Below are experts of layer 5 (counted from 0) of a mixture-of-experts language model. Rows are named router (the router's row for the expert), up (a neuron's input weights, with its number), down (a neuron's output weights, with its number) and show model dimensions 0-255. Each number is 128 + 24 x the weight over its row's rms, rounded and kept within 0 to 255.
Before each expert's rows: "comes before" lists some tokens at least twice as common just after its tokens as in all text. This comes from a sample of Wikipedia text that the model never trained on. Tokens count by the router's weight.

# expert 54
comes before: ",", " (", "a", " of", "e", "us"
router [115 114 129 146  90 127  96 144 107 156 136 148 108 153 129  91 134 148 110 156  82 134  86  97 107 147 116 152 192 124 157 151 129  86 164 132 115 149 126 160 153 135 127 150 123 159 111 118 163 163 129 128 119 108 118 128 117  87 133 127  79 137 105 114 146 127 141  77 108 123 167 135  98 172 116 152  82  76 131 143 162 128 137 149 127 130 102 144 140 132 142 115 164 150 133 153 136 140 109 141 140 107 108 101 145 141 138 180 116 116  92 148 174 119 106 131  84 144 132 141 129  96 158 147 132 125 117 121 112 117  97 127 161 170 111 117  93 128 108 140 131 180  93 156 110 149 120  96  94 118 165 125  93 140 133 133 135 140  97 124 121 105 122  72 102 125 139 112 182 167 135 119 104 131 154  92 124 120 110  98 162 137 101  93  78 150 165 125 167 138 165 188 146 138 151 108 104 134 161 131 144 100 112 161 115  92 130 125 125 118 136 156 107 120  96 154 162 128 153 127 107 130  98 112 123 158 137 101 163 133 103 128  94 134  92 107 104 111 156 149 139 152 130 130 149 135 145 106 127 149 115 123 200 114 161 125]
up0 [132 133 106 125 158 145 109 162 120 175 152 118 123  75 124 181 141 167  89 123 143 123 127 106  89 118  93 113 123 151 153 141 179  77 175 148 122 141  92 131 138  97 122 139 137 126 148 118 111 121 120 195  71 142 140 155 160  87  99 138  98 131 103 140 125  88 118 138 147  91  99 102 153 139 161 141 108 154 109  85 122 146 144 168 134 134 137 121 151 144 125 117 132 105 162 119 148 157 147 112 149 127 145 115  76 128 129 129 107 121  95 118 118 138 147 146 146 108 137 138 196 118 171 174 119 100 160 107 152 135 141 127 133 120  97 135 156  95 118 169 105 142 104 106 117 153 155 139  80 143  89  94 124 132 110 120 115  72 119 103 116 131 119 117 129 117 110 135 117  92 128 103 138 163 133 102 125 109 149  93 104  93 182 133  98 131 143 146 113 128 128 181 165 141 132 140  97 127 123 119 130 107 126 137 114 111 151 155 140 157 115 116 109 146  97 137  93 134 130 111 147 130 121 115 151 107 142 135 151 162 107 102  96 115 172 120 128 130 133 117 139 148 115  99  74 132 150 132  74 116  99 138 111  81 151 168]
down0 [121  98 136 114 100  94 138 108  75 130 113  97  93 128 149 117 172  93 132 127 115 122 154 152 155 114  95 149 151 136 138 136 137 155 117 124 135 107 181 148 126 129 148 138 145 163 150 100 142  86 120  96 121 143 146 141 157 157 121 160 123  54 117 147  75 103 122 163 139 113  92 137 124 110 110 123 106  82 128 159 144 141 116  95 102  91 152 126 128 175 117 133 137 144 129 134 141 104 111 163 130 112 104 160 146 124 107  88 140 130  99 112 119 133 155 111 116 153 151 112 122  69 107 127  97 136 123 155  90  98 151 140 118 137 107 115 120 123 113 101  96 174 120  74 104 136 117 156 133  94  85 134  99  99 142 126 129 129 166 116 129 148 114 119  86 142 110 109 132 133 117 109 102 154 102 133  81 140 129 100 156 124 135 105 138  99 105 114 154 119 139 112 147 166 111 154 142 102 118 117 118 164 123 119 151 150 129  91 120 100 155 149 149 107  83 102 125  97 150 158 134 175 204 147 140 114 106 109 120 112  93 160 115 156 130 139 165 166 149  94 116 141 138 149  99 152 175 120 178 155 139  81 114 125 123 113]

# expert 63
comes before: " the", " a", " to", " place", " his", " an"
router [107 143 155 161  84  97 122 116 128 134 133 120 114 161 134 129 103 112 145 147 123  90  89 173 114 138  95 153 161 111 136 176 126  98 128  81 177 113 110  93 159 119 133  88  91 103 135  95 156 156 120 176 112 124 146 137 121 110 152 148 107  89 143 133 122 132  91 136 119 120 170 122  86 135 156 145 129 164 113 100 127 134 145 109  98 140 128 187  78 102 107 101 160 150 141 130 153 120 164 100 153 125 117 110 139 147 102 146  94 156 131 112 143 112  95 139 134 134 151 120 143  88 130 169 143 122 137 108  94 162 168 122 108 119  92 147 127 128 131 104 118 131  96 142 120 134 114 175 108 116 155 124 142 118 164 125  75 125 155 135 146 160 144 134 140 135 147 104  97 149 118 165 124 168 154 151 134 140 136 139 152 126 139 166 103 146 133 127 153 141 138 113 122 139 175 111 152 195 134 133 126 156 108 153 158 104 119 145 134 160  93 149 133 194 132 133 128 151 123 148 112 100 116  82 150 144 157 121  90 127 148 132 149 139 114 107 103 162 212 125 142  99 145 120  91 153 169 106 147 130 146 119 123 116 143 117]
up0 [141 185 116 132 134  80 124 128 158 147 149 134 124 120 121 115 142 113 148 156 145  89 183 141 102 125 117 125  97 117 135  98 199 119 123 163 147 121 134 109 121 159 108 140 140 165 104 120 162  77 136 158 115 119 133 116  91 110 135  72 103  70 101 131 170 125 166 138 144 142 141 108 148 164 143 144 153 190 129  95 163 165 109 109 130 126  71 135 144 115 102 167  99 164 122 113 140 132 112 124 151 121 152 142 157 116 104 107 113 149 139 131  96 141 169 144 103 100 112 127 116 118 116 113  97 125  98 115 137 123 144 103 171 104 191  99 172 112 132 113 131 130 143 127 130 131  99 152 161  97 101 106  84 133 152 147 116 191  99 153 117 118 117 173 119 177 155 108 123 109 144 116 137 161 124 128 140 117 148 109 152 128 126 139 148 125 121 120 126 112 113 131 125 161 128 132 111 151 135 122 115 158 127 163 124  88 114 126 146  76 138 146 165 123 149 134 129  96 105 138 118  92 138 145 146 111 123 136 159 152  90 126 115 174 143 113 125 128 126 121 109 128 185 133 104 140 173 140  66 105 131 127 132 162 106 132]
down0 [ 97  98 109 128 164 114 139 144 102 138 124  95 110 163 130 135 151 116 140 138 109 111 145 107 110  83 101 152 159  74  92 140 159 140 143 108  97 150 140 118 108 163 151 176 102 128 111 131 109 180 102 162 123 161 136 104 165  91 126 139 140 102 101 151  91 140 126 133 120  75 158 143 156 124 143 153 141 126 121 131 133  59 164 125 124 117  89 135 146 141 115 152 122 135  73 124 164 137  71  67 151 143 135 144 120 130 109 139  87 147 143 165 133 141 118 106 169 122 174 143 155 143  98 138  99 129 118 160 112 154 135 156 110  98 158 113 137 146  94 122 108  91  97 109 152 139 154 146 150 110 121 129 139 143 129 148 147 147 110 116 120 125 124 125 128 131 133 142 129 123 111 122 116 150 132 123 111 126 121 169 129 142 137 165 162 138 161 149 146 108 104 123 169  96 191 109 133 129 137 179 128 109 130 151 153 109 142  76 121 148  89 165 141 140 105 164 135 190  91 148 131 134 109 115 146 151 142 135 106 123 135 123 161 112 155 154 131 133 156 147 125 129 139 163  99  90 156  88 144 110 100 180 141 130 167 150]

# expert 34
comes before: " by", " to", " in", " as", " on", " the"
router [125 105 162 133 132 180 145 104 120 132 142 167 112 165 123 113 102 139 104  96 124 115  89 154 129 171  87 113 153 130 124 167 106 123 121 102 125 109 113 135 148 118 153 111 143 113 169 146 125 136 118 119 117 119 109 154  97 102 110 122 118 139 132 152  92  93 130  93 126 129 151 136 114 162 102  89 148 128 141 100 111 165 127 139  93 160 106 192  58 115 128 135 112 158 145 116 131 114 116 113 129 113 116  93 178 158 129 159 172 153 106  95 161 135 101 149 120 114 150 145  94  90 119 158 128 138 124 109  83 173 114 143 124 128 115 150 116 105 122 167 165 128  91 165 129  95  99 108 124 129 149 132 135 125 164 132 132 136  65 111 125 155 122 113 166 134 116  93 133 124 102 139 150 112 125 132  95 157 102 113 167 112 114 155 180 112 141 130 129 115 146 164 112 124 116 121 103 136 146 147 162 157 137 143  91 127 138 126 142 157 102 120 151 160 169 192 116 182  97 141 105 125 146 108 139  83 142 146 103 139 117 129 165 131 143 127  98 179 144 113 111  81  91 150 125  94 161 119 149  98 144 123 102 126 146 105]
up0 [129  84 148 151 111 153 102  87 106  99  83 113 102 105 138 126 171 148 131 145 123 112  61 160 135 111  76 143 157 110 145 159  90 108 160 106 102 102 119 136  85 134 143 126 110 121  96 121  87 116 151 133 139 125 138 167 127 158 127 135 151 177 120  68 127 149 167 148 116 145 130 126  90 140 137  86 116  87 125 121 138 139 149 162 149 115 111  98 111 128 144  79 127 143 139 145 103 114 143 111 107 145 121 117 137 121 136 129 133 137 122 163 129 118 114 134 129 108 176 114 130 121 130 147 131 143 132 123 160 145 125 129 139 143  27 110 114 159 139 100  95  99 111 158 119 157 137 164 126 137 141 100 136 151 104 148 100 118 141 112 138 133 134  96 136 104 150 141 108 131 127 153 131 135 161 149 108 152  85 168 109 173 183 159  93 103 142 142 158 163 151 127 148 176 133 135 133 150 128 131 135 138 146  99 153  96 127 152 104 114 111 139  99 140 107 185 113 118 170 162 108 132 163 167 167 119 136 165 148 135 132 141 103 100 134 154 120 122 143 137 142 171 135  98 133 128 125 115 156 115 187 133  93 149 105 132]
down0 [133 166 141 106 127 105 145 160  90 135  96 126 109 102 126 107 148 158 133 145  75 133 107 156 112  76 135 117 178 144 127 112 123 119 167 142 140 105 143  95 101 111 138 126 149  97 119 105 160 182 107 129 131  81 139 124 108 148 100 149  91 150 126 101 134 142  89 186  98  97 114 150  75 133 100 127  96 136 123 144 157 133 107 179 132 118 126  92 125 103 119 122 146  65 106 101 121 111 147 126 152 152  91 131 124 167 132 155  85  88 113 154 119 131 150 147 132 112 112 119 112 170 142 120 121 129 130  98 102 137 151 119  91 130 109 137 163 119 169  96 159 139 137 167 158 155 146 149 104 111 116 114 163 145 128 131 135  96 129 153 136  88 136 113 146 143 107 128 141 125 137 116 112 159 146 148 177 123 150 108 190  45 108  96 129 117 140 127 131 187 162 178  98 125 143 130 111 137 107 145 119 119 101 128 126  91 113 136 101 157 115 106 133 115 165 162 117 176 133 132 117 155 101  97 107 175 156 146 124 134 143 106 136 109 149 104 135 126 127 135 123 129 126 132  83 113 117 119 148 120 153 157 151 134 138 135]

# expert 52
comes before: " of", "s", ",", ".", " and", " ("
router [171 101 150 125 121 133 155 121 113 140 124 152 104 163 124 169 123 142 123 153 122 123 129 154 115 138 147 140 130 146 187 171 112  87 147 116 117 129 134 161  90 123 125 141 165 124 148 102 112 167 119 141  92 151 142 102 161 109  89 126 147 153 121 135 106 146 148 141 139 139 103 123 145 166 125  89 113  88 107 162 150 145 102 150 142 123 155 159 163 114 162 166 140  94 120 130  81 115 142 129 145  99 134 142 130 163 132 173 145 134 153 111 135 137 113 143 124 140 131 116 168 133 130 170  83 127 170 182 114 103 121 113 138 134 105 159 131 138 152 158  74 109  77 153 134 128 150 102 121 105 135 173 125 136 111 159 131 128 133 152 160 100 143 155 166 135 140  82 150 135 109 138 128  86 172 129  64 103  88 117 154 142 131  50 148 124 134 101 115 108 119 159 120 148 152 114 140 181 131 111 134 121 120 120  83 110 107 148 123  99 139 118 138 157 120 116 138 126 127 126 120 125 111 121 112 143 107 134 134 116 120 124 158 111 171 144  98 114 127 100  88 107  66 126  90  90 130 137  94 161 136 179 166 126 131 107]
up0 [154 100 124  93 143 131 144 112 124 110 101 105  87 151  90 105 107 124 155  96 130 106 110 149 130 142 136 136 108 138 140 131  88 168 130 163 121  72 117 128 141 135 161 118 102 111 133 125 124 144 161  75 150 130 123 126 126 110 132 149 107 155 128 107 116 113 150 172 124  79 117 127 121 150 131 128 130 168 153 106 152 113  89 115 124 149 154 143 137  92 137 102 160 136 143 135 102 116 106 141 103 140 120 155 164 122 170 129 122 127 133 152 143 134 126  61 106 119 180 156 133  83 114 129 105 137 136  63 132 137 135 152 113 111 151 124 127 127 163 137 121 157 157 109 117 145 136 145  78 148 144 165 116 179 128 124 103 132 139 128 180 108 142 119 142 130 135 118 135 154  94 118 151  88 149 172 118 146 136 131 131  78 142 154 132 128  84 140 119 183 146  76 144 101 119 126 113  91 127 118 133 162 115 156 101 137  92 136  81  84 127 127 148  99 110 158 120 151 175 103 105 132 179 121 139  86 162  92 108 117 142 150  99 103 121 130  81 149 149 119 172 108 119  81 148 119  89 108 125 108 140  95 138 160 122  91]
down0 [154  76 104 141 109 138 124 137 168 115 167  98 128 149 101 174 167 148 132 121 148 121 113 105 127 106 136 123 112 104 149 113  74 137  85 123 127 136 114  92 110 141 114 128 110 158 124 145 132 168 130 134 151 117 105  89 146 124 109  59  96 166  82  80 147 150 136 149 125 170 118 123 143  90 106 116 134 143 102 142  69 135 139 130 152 141 121 125  89 118 124 109  95 102 132 132 154 145  77 150 139 123 150 117 161 102 147 119 174 144 101 119 129 129 106  92 123 112  97  87 155 140 120 101 141 102  86 126 101 129 112 134 184 166 135 126 145 149 140 135 133 131 108 112 113 122 120 123 129 124 106 107  97 144 144 153 149 127 139 107 172 132 113 110 180 129  88  91 105 177  82 112 165 121  99  86 112 138 106 138 138 101 104 125 103 129 119  94 150 128 112 131 158 124 154 139 157 129 115 136 152 107 106 166 110 116 144 126  98 147 162 134 182 124 166 140 153 152 170  91 123 103  98 159 142 116 132 107  94 152 114 157 104 126  97 105 112 112 107 137 109  72 158 183 140 104 139 149 130 121 134 107 130 128 140 135]

# expert 82
comes before: "\"", "s", ",", " (", " of", "'"
router [140  86 144 108 160 125 105 117 104 126 105 170 162 111 149 144 103 101 108 135 113  97  94 139 119 160 116 105 161 149 116 184 179  91 150  97 157 147 127 112  90 150 117 119 142 159 136 112 124 154 117 114  82 153 155  91 130  99 105 134 149 146 113 135 136 141 165 130 105 149 113 116 114 165 137 138  91  84 123 162 141 125 127 161  82  81  99 143 151 139 150 116 143  77 126 148 136 153 108 107 139 117 127 117 115 108 161 149 161 142 124 165 148 167  88 144 127 130 123 129 152 121 126 155 109 121 110 154 123 108 133 125 150 149  84 139  98 169 138 147 109 181 143 186 123 106 147  65 152 133 125 160 101 169 113  95 151 156 114 160 100 146 163 132 112 116 132  93 150 157 139 113 142 101 108 135  60 123 152  83 140 138 133 116 118 147 140 120 105 103 136 149 146 112 170 129 118  95 144 144 169 112  69 123 117 123 124 156 152 152 129 133 100 179 101 147 133 109 116 167 142 114 100  92 132 140 149 146 168 130 147 118 147 141 110 118 138  96 145 111 123 136  86 133 110 154 109 133  96 123 113 141  99 124 134 110]
up0 [110 140 107 136 115 135 158 144 139 181 150 136 125  98 119  89  99 132 109  98  98 107 146 123 142 177 137 133 152  99 115 137  76 149 165 135 106 152 101 116 152 101 136 114 107 145 146 102 135 120 142 123 134 120 109 151 147 140 144 148 144 110  96 178  78 142 104 136 123 111 102 148 128 119 106 147  65  66 108 133 154 118 117 149 106 145 115 128 137 107 140  80 190 155 129 138 140  84 132 119 118 124 132  83 134 110  96 137 135 108 120 151 147 137  96 121 104 155 163 126 157 118 144 178 152 151  84 149 142 103 115 100 104 159 137 105 146 165 109  99 123 112 132 125 117  73 114 137  94 119 109 110 148 120 138 152 157 151 132 115 155  99  89 150 131 129 133 131 112  99 126 132 146 140 120 118  87  90 136 136 123 127 162 112 112 139  89 165 100 129 154 142 125 123 116 179 115 120 133 165 131  91 136 125 108 149 119 150 130 117 154 208 128 117 130 122 129  94 129 138 131 146 147 117  98 139 160  81 110 105  86  93 128 116 139 150 136 138 129 174 124 179  87 133 151  99  74 117  61 121 133 136 119 138 110 155]
down0 [134 132 165 115 120 120 139 140 129 102 164  72 122 125 155  93 150 107 113 145 148 135 111 137 143 118  95 140 145 152 146 137 126 156  81 129 131 131 123 132 127 128 133 135 160 118  99 143 109 133 136 111 145 126 134 119 111 118 123 103 140 105  92 153 124 112 137  97 155  73 150 157 133 131 111 174 140 125 123 136  97 159 101  88 135 119 140 164 105 120 113  92  70 125 130 168  86 105  88 112 179 170  83 108 125 158  86 142 141 144 140  98 133 128 144  70 137 121 158 128 106 145  95 167 131 139 109 112 139 101 107  92 122 125 151 144 156 145 117  87 162 126 105 160 118 114 147  91 145 116 130  93 136 102 158 146 145 105  86 141  98 120 132 127 136 116 107 157  84 139 145 114 145 131  89  88 179  91 122 172 123 114 118  80 153 140 121 142 120 112  99  90 166  89 110  88 121 114 105 110 104 127 163 123 107  91  86 136  99  91  91 135 151  88 121 111 130 104 102  99 132  92 127 141 136 124 124  96 105 122  75  99 143 132 175 144 110 104 152 136 116 135 153  93 166  93 141 165 126 110 116 108 123  93 131 143]

# expert 112
comes before: ",", " (", "'", "a", " was", "i"
router [121 142  95 113 147 146 101 110  99 151 129 143  88 146 124 127 114 165 166 160 164 106 107 132 126 126 156  98 155 102 131 106 126 124 134 116 129 179 166 174 124  89 128 118  95 113 106 111 117 150  99 120 130 130 131  84 197 144  94 170  88 144 170 131 148 152 164 131 105 136 110 149 120 184 145 169  96 103  86 146 158 111 136 178 130 134 116 141 122 134 136 107 175 113 138 147 100 130  99 143 164 139 123 130 105 115 134 140 117 140 115 159 153 161 127 166 117 158 111 107 122 163 114 108 119 143 128 130 131 113  87 101 137 147  90 164 132 136 124 125  92 126 123 162  99 125 144 147 167 100 157 185  84 138 122 119 111 150  90  87 115 109 105 105 103 121 152  98 155 151 135 105  86 137 148  80  99  89 127 103 111 147 139 102  95 139 164 150 146 141 152 171 107 105 139 159 163 144 192 123 134 104 122 139 130 120  98 143 154 139 112  91  90 131 110 158 160 163 157 127 132 133 123 120 157 105  93 124 173 147 133 122 120 125 130 103 132 119 145 134 104 154 138 116 120 124 134 140 132 140 127 140 145 125 147  71]
up0 [133 117 106 129  89 173 101 113 117 126 113 113 127 139 128 115 111  84 157  93 141 125 111 150 135 150 133 146 138 106 100 101 120 143  91 103 136 176 125 121 134 122  93 161 125 147 130 104 116 164 119  97 146 151  92 143 139 107 108 115  95 140 135 133 107 123 166 145 151  97 131 149 147 142  90 134  98 143 127  94 163 113 107  68 107 114 132 119 155 122 130 161 116 172 101 161 128  90 114  84 108 133 129 143  81 117  75  97 176 111 174 129 136 141 146 112 104  84 117 119 116  84 130 129 175 144 101  93 134 131 135 112 101 135 117 107 123 125  79  94 112  95  97 137 132 156 118 168 116  90 109 129 155 107 146 171  77 133 141 119  97 119 148 111 120 156 129 126 139 111 157 107 108 138 115 127 136 133  99 101 143 170 146 135 102 118 120  83 126 140 104 134 111 181 158 124 120 105 105 142 133 102 139  88 118 123 105 137 113 130 108 105 111 119 150 102 131 131 123 124 154 131 177 118 122 116 159 140 125 122 135 171 179 112 145 150 118 150 131 131  96 132 170 103 151 155  82 127 123 133 121 182  42  88 129 101]
down0 [141 144 130  86 117 135 116 109 129 173 123 116 139 110 133 132  96 113  98 161 124 126 137 118 138 186 145 115 156  63 100 142 125 116 146 130 132 142 103 137 134 133 158 163 146 123 162  43 129 155 100 112 142 103 145 141 133 124 116 169 175 142 131 130 119 117 166 113 128 109 131 110 151 152 119 121  98 139 113 136 123 174 105 123  78 106 158 129 134 117 102  73 114 111 128 105 137 144 122 133 115 114 127 117 131 134 150 137  93  95 126 138 162 125 106 132  99 133 103  91 125 102 126 125 119 132 157 163 107 115 107 126 131  84 139 115 219 113 155  94 145  89 125 176 129 151 110 172 156 125 145 123  85  90  69 118 106 130 157 159 121 158 132 136 115 126 134 135 131 137 126  99 131 147  70 108 128 116 102 104 137  99  92 106 166 112 128 104  79 145 114  85  95 155 151 140  85 132 155 159 145 157 133 148 165 152 136 121 151 117 134 158 157 121 143 141 142 103 154  80 122 157 141 150 163  89 114 151 142 131  94 154 124 113 143  75 131 155 112 119  99 144 125 131 117 118 116 114 138 133 116 105 178 119 122 130]

# expert 38
comes before: " the", " a", " to", " his", " of", " her"
router [141 142  97 102 116 160 127  87 120 151 106 127 123 160 123 113 111 116 144 144 108 140  87 123 136 115 132 135 147 142 111 198 122 137 131 123 137  91 116 152 130 107 128 153 110 116 145  99 102 128 163 155  93 135 174  93 133 138 107  99 133 118 174 121 151 152 108  88  91 110 181  92 117 143 118 130 168 154 122  84 116 154 167 160 118 121 143 149  97 153  90  67 176 159 141 107 134 100 129  99 124  93 126  87 154  84 154 139 155 147 151 117 164 119 110 106 142 164 134 140 121 112 161 181 142 165  98 116 111 116 114 154 110 121 102 126 144 147 158  95 117 119 113 135 120 142 139 166 101  96 153 145 112 163 155 117  91 143 133 155 180 151 128 119 167 113 145  96 133 135 119 116 151 152 113 108 107 146 130 144 153 117 119 127 124 152 100  97 173 122 130 125  90 122 137 152 135 130 126 139 193 118 151 155 174 122 169 118 101 137  92 130 101 152 125 124 135 127 143 119 137 107 112 127 150 156 132 158  71 114 140 189 101 100 137 128  86 138 172  87 132 130 113 138 105 123 144 123 168 141 157 122 146 125 123 128]
up0 [122 115 142 150 126 166 140 131 125 121 104 155 136 116 129 139 134 129 129 119 117 120 148 155 140  72 103 138 118 115  95  87 150 114 140 119 127 117 102 174 151 138 101 107  97  66 148  96 137 103 146 123 172 125 126 151 106 130  87  88 130 141 110 143 100 145 110 128 103 120 159 113 115 151 190  78 138 122 152 173 108 178 164 149 137 111 113 123 150 146 142 120  76 136 109  78 110 108 103 126 139 103 136  81 114 136 120 139 134 116 163 148  78 175 145 129 159 118 127 109 106 164 133 125 138 127  96 141 164 118 127 134 163 104 124 149 129 166 103 118 124 108 121 137 149 156 135 132 114  72 167 137 163 105 159 149  94 147 148  84 124 130 134 151 131 117  81 139 138 153 141 168 154 101 109 132 108 170 155 153  92 132 139 120 142  71 108 106 139 104  67 152 112 113 140  83 103  85 140 102 114 166 156 135 106  84  93 141 116 143 121 125 140 168 145 122 152 106 161 144 145 150 139 146 124 124  84 114 117 162 164 144 131 153 144 118 154 126 165 165 108 143 121 114 159 116 146 136 154 100 133 139 149 147 120 139]
down0 [113 175 143  98 109  76 135 147 117  78 131 102 138 132 137 115 153 127 142 110 145 107 172 114 138 129 174 125 123 138 115 107 166 164 117 147 141  93 123 133 109  96  88 120 114 138 133 166 137 114 160 130 128  95 114 135 129 121 115  87  91 141 147 128 110 126 143 118 115  99 128  96 175 184 154 133 151 119 142 137 147 102 128 107 134 102 151 101  97 110 123 116 151 107 137 116 142 142 132 110 121 150 138 169  98 100 104 130 135 166 123 156 157 136  71 103  81 154 123 102 117 158  88  48 140 123 131 103 121 145 124 140 163 149 139  99 132 125 144 128 146 131 119 118 120 108 127 152 104 117 113 106 136 114 145 112 106 128 127 134 115  77  74 122 142 141 127 105 114 104 123 127 114 164  82  83  85 170 121 125  90 137 164 177 121 130 128 145 150 163 103 114 110 130 129 130 149 143 143 124 107 120 132  85 145 171  97 134 121 108 151 106 134 102 115 119  93 191 164 119  89 148 129 134 156 119 121 152 144 120  93 139  91  97 149 118 153 136 120 150 115 149 123 125 113 125 112 100 203 128 142 174  90  77 102 111]

# expert 20
comes before: ",", " (", "'", " =", " was", "us"
router [159 116 169 127 112 126 162 113  73 133 135 139  98 147 126  99 159 125 101 137 125 131 101  93 136 129 133 123 142 121 161 152  87 106 170  98 130 141 102 139 146 109 104 137 140 123  93  95  91 159 112 112 136 133 117 134 151  83 146 118 105 171 108  99 153 120 142 113 119 153  91 139 138 142 122 145  92 111 125 149 143  90 102 171 111 155 120 153  98 154 176 129 142 130 165 138 101 127 131 138 111 132 120 140 129 115 121 133 140 138 131 146 166 118 144 170 123 143 170 164 175 131 126 110 125 141 123 149  98 129 103 136 125 157  93  96  75 151 124  93 111 184 108 133 132 140 150  85 135 142  86 151 100 105 137  85 129 140 115 113 121 114 126  97 149 168 175 135 120 162 118  87  90 140 137 122 104  94 122  87 116 150 125 148 106 121 146 115 145 161 159 121 144 150 152 106  72 138 152 123 108 125  88  96 110 172  98 149 103 150 111 134 116 163 129 105 151 113 162 121 130 129 132 156  90 148 136 130 173 120  83 137 187 164 117 122  99 110 170 104 156 158 147 136 111 155 163  91 118 134 136 125 179 148 137 106]
up0 [126 162 163 115  92 138 119 109 123  80 133  87 130  83 142 134 112 137 140 121 120 156  64 148 138 134 104 152 145 171 112 140 126 110 120 126 133 110 101 108 124 135 122 129  94 118 113 133  89 127  95 109 130 136 144  99 135 153  79 131  92 124  86 113 151 140 151  84 130 103 125 125 138 114 113 120 104 158 125 120 149 102 104 171  73 127 133 108 140 173 101 111 144 107 116 139 150 174  93 130 128 116 119 142 116  87 120 121 155 120 138 117 123 158 104 117  90 123 128 134 171 135 172 151 105 118 125 104  98  62 142 110 147 105  89 130 122 133 145  98 111 136 111 166 163 140 149 184 110 135 141 163 107 148  76 139 121 164 152 157  96 146 152  89 106 139 142 130 114 108 117 115 109  98 140 128 133 119 143 109 122 154  86 135 157 131  56 164 139 100 137 143 110 145 132 182 135 136  75  97 154 135 155 149 105 137 132  90 113 145 107 146 119  91 154 133 135 124 143 136 149  85 118 120 123 135 174  74 163 142 107 115 127 127 135 139 111 138  97 142 166 122 166 158 134 132 138 170 120 111  79 105  99 128 137 103]
down0 [105 160 165 111 109 101 124  91  76 121 126 120 124 124 128 112 163 144 128 159 133 130 108 122 137 160 135 148  99 145 123 109 132 159 109 106 141 125 139 124 127 103 110 135  92 176  98 145  98 153 109  69 133 143 138 110 150 121 129 128 138 143 127 143 155 105 120 123 143  93 103 157 126 154 119 166 112 122 128 132 139 116 156 107 135 144 138 127 130 106  99 136 149 156 104 136 114 152 144 108 115 123 118 111 155 164 112 157 129 154 127 114 149 117 112 103 159 124  84  99 154 151 147 112 160 162 107 103 110 124  98 170 131 107 185 125 153 142 144 121 193 116 102 160  98 129  96 117 158 167 111  78 153 159 106 127 130 136 108  91 122  97  99 149  83 148 107 138 145 137 144 134 102 111 122  84 141 121 151 147 149 121 113 116 121 137 135 112 129 106 138 134 111  92 103 134 105 186 213 133 146  93 157 166 168 157  96 124  87 148 115 155 139 117 115 140 161 114 159 130 145  90 158 130 145 125  81  83 120 116 110 138  88 117 123 143 138 159 124 155 128  98 143 105 167 150  93 127 175  91 106 117 164  93 140 178]

# expert 115
comes before: ",", ".", " School", " University", " and", " ("
router [158 123 192 105 154 118 158  96 105  81 111 160 114 161 162 128 152 134 140 120 150 119  97 145 131 124 158 153 162 153 120 120 112 104 147  98  90 153 144 134 111 110 114 133 106 117 121 101 138 100 136 122 101 138 100 154 167 138 118 159 178 160  68  70 140 137 161 152 132 154 135 151 147 193 123 139 116 162 123 155 162  74 100 143 117 120 129 105 182 119 132 100 143  99 139 116 107 175 136 146 150 117 132 141 149 125 114 132 167 119 118 149 137 150 132 145 123 125 137  96 130 115 107 148 147 144 153 142  91  98  97 114 128 156  94 144 106 128 132 161 142 142 114 182 148 117 121 125 180 153 111 150  87 180  97 107 103 131 138 173  83 142 116 143 103 161 134 149 132 146 126 136 144 126 135 126  73 114 139  95 123 164 102 141 135 101 108 134 169 121 152 153 133 137 130 157 129 121 149 113 108 144 143 111 119 142 102 113 127 114 108 112  99 108 111 170 146 145 165 145 176 167  97 130 137 152 147 110 162  92 159 105 145 109 161 116 150 119 141 109 110 108 119 125 113  83 116 122 113 102 111 172 161 117 143 123]
up0 [118 118 136 139  94 143 125  91 130 155 120 137 149 127 138 179 162  93 122 199  99 120 135 145 131  96 129 136  90 126 155 129 103 142 146  83 162 119  95  77 158  96 148 136 149 160 150 152 139 132 137 109  66  99 142 151  94 141  98  88 124 133 177 123  97 126 176 136 109 139 187 143 123 138 152 115 137 182 106 135 126 136 101 111 136  93 135 122  81 150  91 106  97 106 107 120 154 103 117 161 103 103  93 138 118  69  86 119 113 137 158 113 173 137 132 129 146  89  92 141  97 138 137 115  78 107  89 129 117 169  94 148 114 153 135 114 142 133 131 150 134 111 151 149  92 150 115 109 166 153 111 162  71 140  95 166 126 121 147 163 125 125  97 106 127 140 197 116 126 145 120 128 108 100 107 109 164 102 157 121 159 158 136 139 149 117 123 128 142 158 126 135 132 100 171  84 141 101 134 140 132 136 124 122 153 117 144 153 127 116 124 136 137 153 124 142 117 115 131 175 115 145 130 126  88 132 117 125 158 108  99 151 136 111 118 135 139 112 159 134 128 139 156 141 117 145 161 115 101 124  99 150 122 145 104 135]
down0 [156 105 141 137 122 149 169  92 109 120 127  77 123 112 111 151 102  87 150 109 147 156 144 133 153 164 155 149 140 108 155 126 120 115 120 166 158 106 143 113 128 132 125 148 142 181  75 100 161 126 120 118 122 151 136 111 124 130 123 150 144 116  80 134 170 113 184  93 158 135 136 111 135 126 103 114  72  79 101 113 118 118 135 122 108 129 146 105  79 123 156 124 153 132  89 137  80 140 149 124 117 149 129 113 168 144 168 111 120 117 112 129 112 109 177 129 118 143 117 151 124 141  82 116 106 101 146 116  78 118 124  88 143 161 150  97 161 156 129  79 127 126 150 154 116 141 122 119  98 138 168 148  98 142 148 150 152 162 122 186 114 106 114 117 136 115 130 146 160 158 144 104 102 118  90 112  76  90 182  79 116 139 128 154 105 124 149 139 135 131 122 129 139 159 133 108 108 116 128 142 135 128 129 141 183  99 110 108 131 105 133 131 120 135  89 125 154  94 116 172 125 160 153 104  97  81 140  99 168 142 101 126 106  94  97 139 121 113 145 136  98 161 109 150 131 147 113 122 115 127 153 125  66 130 125 109]